Weights of a small mixture-of-experts language model, trained from scratch on English Wikipedia.
Size: width 256, vocabulary 5123, 56M parameters.
Training: a variant of Muon for the experts, 327M tokens.
Below are experts of layer 6 (counted from 0) of a mixture-of-experts language model. Rows are named router (the router's row for the expert), gate (a neuron's input weights, with its number), up (a neuron's input weights, with its number) and show model dimensions 64-127. Each number is 128 + 24 x the weight over its row's rms, rounded and kept within 0 to 255. Numbers have three digits each.
After each expert's rows: a language model's description of what the expert responds to; "gets" lists some tokens that make up at least twice as much of what it gets as of all text. This comes from a sample of Wikipedia text that the model never trained on. Tokens count by the router's weight.

# expert 0
router:165091089115136152096110155115114087147075121144129097145110097115139124116108135129171122136136101161113151118166089146088113126140141164137141168115123154094129067114110133100113162101141144
gate0:112153134143126113122109125110142154136143119114167144111137162100098126133133122123183086152119131074121132106141164084126097143138124140124116119125131126104144105134121153122124141149062124
up0:105066101101119115119176115098088165108141126116091086110104147116150146122153114110112165155118126101121193133170143121096165139149132107202152111120113089128112128109125118151139136089122146
gate1:129147095124103094126120125123110133136127112147123143141134162192107122114138158157145122126062144103131120108145144124152112118133159149131121147101084145135179095096092150120179129140137108
up1:105083140136143121129114128149177098166145142143095129131140171093123167168106154127135110074174130149124090117124119113150147148108140151160183093145082113125155113168162115125115103121123152
Sentence and clause boundaries
gets: ".", "\n", "==", " that", "===", " he"

# expert 8
router:109141148146122143129154181149099153142125121103107108142090104135136138140139110130120126120127156144144124108110146135110120100086156081152121141106111124124110084138124105133109125124099151
gate0:119106115124152136141143140093108152098069133111178105118122143176116116131118134130099127134125134134153094116159098148143163128096145118137138136146104110150124136107170160108154126122121102
up0:125145135166120107160149121090153118157149104122120139148130152115144150123133132099126141159108116117094137155115155099125088147113113097095132115123098133122130145113125174114085145161123159
gate1:151157120122131180123109103075114092163125100122149136115121116132143148145124114158158116096159119128068110103140170151140122123149177155120120120124123141149148100092097145118130152133140082
up1:122115132137116139116134131127105158089157169148094111104132123159134164114122126145140113177112160125167097107090110108156110149118085123137154151068129110140145107165174089148112130122142132
Adverb endings and auxiliaries
gets: "ly", "y", " be", " were", " was", "en"

# expert 6
router:099115117125100150164128088110162166114128107138114118078119075122110128152122141077147134098127176116152107134130143143156152115151114168117110121175105128081149123119112122208126178092135157
gate0:115125161172122159170174175074117097113137080159111147096190086166120157128111137126132138089157123103111140117169107143129117140080138111124162112095144119133126162106162149145132100148144092
up0:121138111146133122114111119134081169146101172134140143123106161102139128138166093148146178099082112109151119109103156117136114112169092116135120137131174195117120097137117153114168131131127156
gate1:137102078165112145092112128099133169097061106119119107112200092110137141115142111117094124143081128126139132111120118148097131121126130088145151159137124124095121102064145133161133073129146123
up1:145124168133171118143161094118096088147181118152144135161092160188169120125139139139158128110136101108121111149145138076093097156157102130102126102122106180117118112132133121116083112127129125
Short word fragments
gets: "on", "b", "t", "in", "un", "ar"

# expert 5
router:133157120146147110144166130126101158162157132104144167110099110108160131086163128102128151105165108112132143135106124117105146129130152162102130139121112145079151120137140091152132133145144096
gate0:102143134097118177120103131121077098128134093139153128090111151114115147133099106137136183116136145107104133150141150105156102096128114130139116094142156089146112094095090114140125114135124121
up0:112150122103129144150139141108107124133104115122110145137094147133122152163165130122122162099125102100118142117116130125104147103142111120173107144094139153157119111091113117119170142126084123
gate1:088158149077153153117142144150161156148163132098163113195113113110146168111148155120126107122146146114141096142141107082154145109156112125114144157124136111083171150118132111153118163085156136
up1:136111137139131141128147113122125153149114106133192150144141130109112116118135160114113151138186153145130137143129104115171137105144125155107157125099108115118149168132170108107170112149098091
Person and place names
gets: "a", "an", "i", "en", "o", "h"

# expert 9
router:086107179125175095145116131109124137119125101100151092161144129115158100131104131081157173135150100134105124109128088133085108174086101090162079093126166166109091130127126135112112129176141077
gate0:155153179106099157130099155167148135169079141137163135122121117128141148140105093100113099120183170131164108135144142127136157145170155166119133101157118130114118184129149120089123106130102117
up0:167103114121109163159112136147130136117084150090120139104135129069131134099130146087066137150121104084162102108136123124138111144148152115116148121177118101139135111145112086097111172113141157
gate1:138168094145082135114104177137091096113138133109122145084111110120067138119120125143089124123124152133147125131102131107119158115098185154114119091142149148116169136152059036144153113133135099
up1:156098108161097110123149107139093082159106135126154105106109124117126117133130094145143167079142142138104115133132153156114134128079121113118121113130142111123147137133114075164122142135126110
List dashes and separators
gets: "-", "|", "–", " -", "=", "The"

# expert 11
router:150125093129143111116144106139198087129135120145135115158086135117122124107097111141078144115121128091111129134147137156169144150096154149117129152120102125144115144133089101080112108103105140
gate0:131071105120072162109112087121095125102126143142157163135128123145168131148139145148135098156130129154143132083126119175127139119103123142142154123135112114124087118101165108164106098127121147
up0:155142082123142089107149155116163145134118137128092115134145093137092135171148095137138140125091108112144094133143129095131152171142144139121109122119096124150162129149112095118137136102167095
gate1:084117154100183155136113136109112146094107157129129108083109115129151124101132145115089151145174133106102122122131124156157129116145122115080130136082116169090105158111177147108115129136122157
up1:148109136112149152143138127137075121156087137151092127151086113129121118137159179145138113136139149133099124151124132089129134080154113131065101128158145142130146093126139148141137135135171077
Heading and table-cell pieces
gets: "er", "th", "m", "st", "v", "ad"

# expert 4
router:160133109101109140137100114104113117137137149155145080130132124159160104116108164170136112137124094110159103139131135098151113117126135128122158131133153143108078140124134155123152105090080113
gate0:139117100140110120111090153105106138131130102152154081180122150106124095099104149116129136133129154124156145132116112097157155100121146120113155137117104141130132140113188139143160119089093104
up0:117128130099104115150095105158187142148123148098095164082134113159111147177148101110117127121150095157116133140135098180110128157133123150113121122148111096147142113171089105106114130128160123
gate1:141127155157120172121123145134171131122133117131136107130093134140125138115132156158134132066144131085124139126145106122116149122122115155148109127101129143099160135110123108145054118139069138
up1:139106044125172130114118135099129129108129085168112177159098133097129154085113097138125152121107126178133113129103156146138147127113120085121134156140099113093127141107109134149137148113090105
Table cell separators
gets: " |", ";", " 0", " —;", " other", "%"

# expert 1
router:118140150144146152133142116193151139160169144173172161131152144108082132125167103096113118139109107164123119185147138120153129117152119102111146080082146121145144142118152136100125166126131126
gate0:135145130120145163135155106153112152145131104118116143137139105152083145143188107113136175136136137074071143108150135110129168088085140133115114162091107135150089100145140125190134120093107139
up0:126112152157152111165128075137134144122082128093156106144131122088144151159112107146106125122131159141134090137120112119177092159146135108174150121142101121134119134121116127063148152154080102
gate1:142151141115119151121091105150182154126156133190144139137124106125126130143100119116102097143113131143118149135104120118155138117139141156102160126094158114102108163107111168138100157149110162
up1:129175169143180133118128111108175102118156159143160141121141127133089100150103123128153086122139143137112192148117161093184128130149111167114127124142118138114157163137114171126125129131186126
Prepositions after verbs
gets: " of", " for", " by", " with", " in", " as"

# expert 15
router:126113096093122104129165180125112125156128147080124171153125170091125128139099146172096098127083097096143121091162144133114114123121143111112110135116127105157146134152107139165173150150139158
gate0:136136115166111149132163121134136110123156104139137149132146128160137108149111112110142127122118121147121105100112153133118185120127149152151172130134095119135137151133099193171126145142119135
up0:116131134139101156126151121131110162131111112128145091115127131133146126110162165112134109131107124101168096127148116141111098107120122155105105113086110117125073095148168099115160138147158116
gate1:074106142162106112130125170127126128098155064159127147173126114097113133138124175117078148120142124120077138124151085096159122138113146105161132161135121112147143178114117140122140141125112121
up1:124148129087145138135129126157152106151089152128116148084128131142145115145127117122138101153165121123159164143119170095112123111121107152108086121153135105118123117118133079149133154096128140
Music and film words
gets: "l", "al", " the", " a", " film", " P"

# expert 2
router:162131125102113116104090123164154142146123128129092138107156163126111144161146167136119148150111072147095162140090140137146120162135080124153128126135166175155141118131112121126160075134106118
gate0:145069116101132156103112178110079146145117155127143146135143166108124118136134122144081135152155168143164103151120101155124107138128128136131147124087100174128095154149169166132136143122141127
up0:187099116106148172107064123145064167140135125122109142109122136091135115127110118152124123175128162144115113128098133117138150146112119167172153092117113157130124126132147129071131133086137148
gate1:106111103178113113131179111153108122120134175096127139163161139123131114126121126145130118129114145121128116131143106147133147101144064149089150119118131115097138157101139160115151098076090135
up1:097135130111136107125152107150090133107161131071132142127136133107142133130144129138104109146112142162162129162112076164113121093143096139101146115111131085076147129101150159124107116096141122
Digits and years
gets: "1", "4", "6", "2", "5", "3"

# expert 12
router:124098163113111113116118110153149079092140104110131153179161173158100115145116176149129100138144121114122124145115110129126115127101122133136153117185159149136113168159092169144093118122140138
gate0:155092119083128111098167172173089131118153138106116143103147121158126090131095113148117111131107177145152090104119106133131129161132153158094157100123133119128116122155120117170129111092108152
up0:103111123096112127134157163156166154107132135136115156139121122153104109120129126155094107115090150130124127130103097162135135119123107078102156108142085101082123112150142129134153117102065151
gate1:098139170117111088110121146139129144155119129125126138102147119114118162098125170152148130155085122070185114127106124154120173123140164164107110145095128083062159081147144133133145135089095130
up1:153104159104149092136142131167119181155125134112112148086133156143142095118134130156099116155069147117168123165148115157094148137125133122110136090096176136067099137129175106125130087147076100
Conjunctions and list commas
gets: ",", " and", " (", " or", "),", ";"

# expert 14
router:160160088128105111153110122167099157128145132146133163137101179124125163130130146124076153110139126116107151108125141144134114138131138162100153136126083071142164136140134100154127125123161099
gate0:098134120155148149138089156173159128151131131120114115106120177128144130127146138162086145117093120102115128141122146144139133162169156080117117143098142121136172099100142136127142135134152162
up0:143151094145139112144109156160118101141121182119146097150097162073130102093134138117063113111112096142110156095137153175114135151121108142126147109143115145132148101085140142121172131173173079
gate1:126159139117152164164134141093097150145145109144174110160128098093110158102102125148065153216101154120105134122122082121086106130134089140084083132110106142139147138098116150140128127116122153
up1:100175146108159122155090127144101168121183097139160113099159122120167125139128169164088143186164110159166116148085165121114130116121136120109126114116138115125192101138132134106089112109123088
Verb and noun suffixes
gets: "ing", "ed", "es", "s", "ent", "ers"

# expert 13
router:140127170130097176105161104100107112090140131095155098135167152147141130119142091166171109112106117114141112133094116133160139133173106132123151124111148128159138124114178122117068145140157120
gate0:114133110072150164091134173126105143090096122158146080155096124112125149150118143082117113090108112126108158079147128110092114175089082120138137142137130130105134100137148112067124138126144094
up0:144152089082131125119114161115123133100137139143107096145102130113143162109124171073163119127132129133129130107187134120108120167106084119141161124132152130116113105121149102086116103069101132
gate1:115156135103171135101172144102113090124078121165137124147059119168129067157128161147163126107194144120107151137110098153077172117087152150129112142147118170083146154164115162136153155124124129
up1:098098107101152148101134126108126135154135089108139163126139119127123099102146080149099131182140107151141144146118156154126134121171119149173117155158141132115112127107129105127146140117098127
Table cell pipes
gets: " |", ")", ":", ";", " –", " /"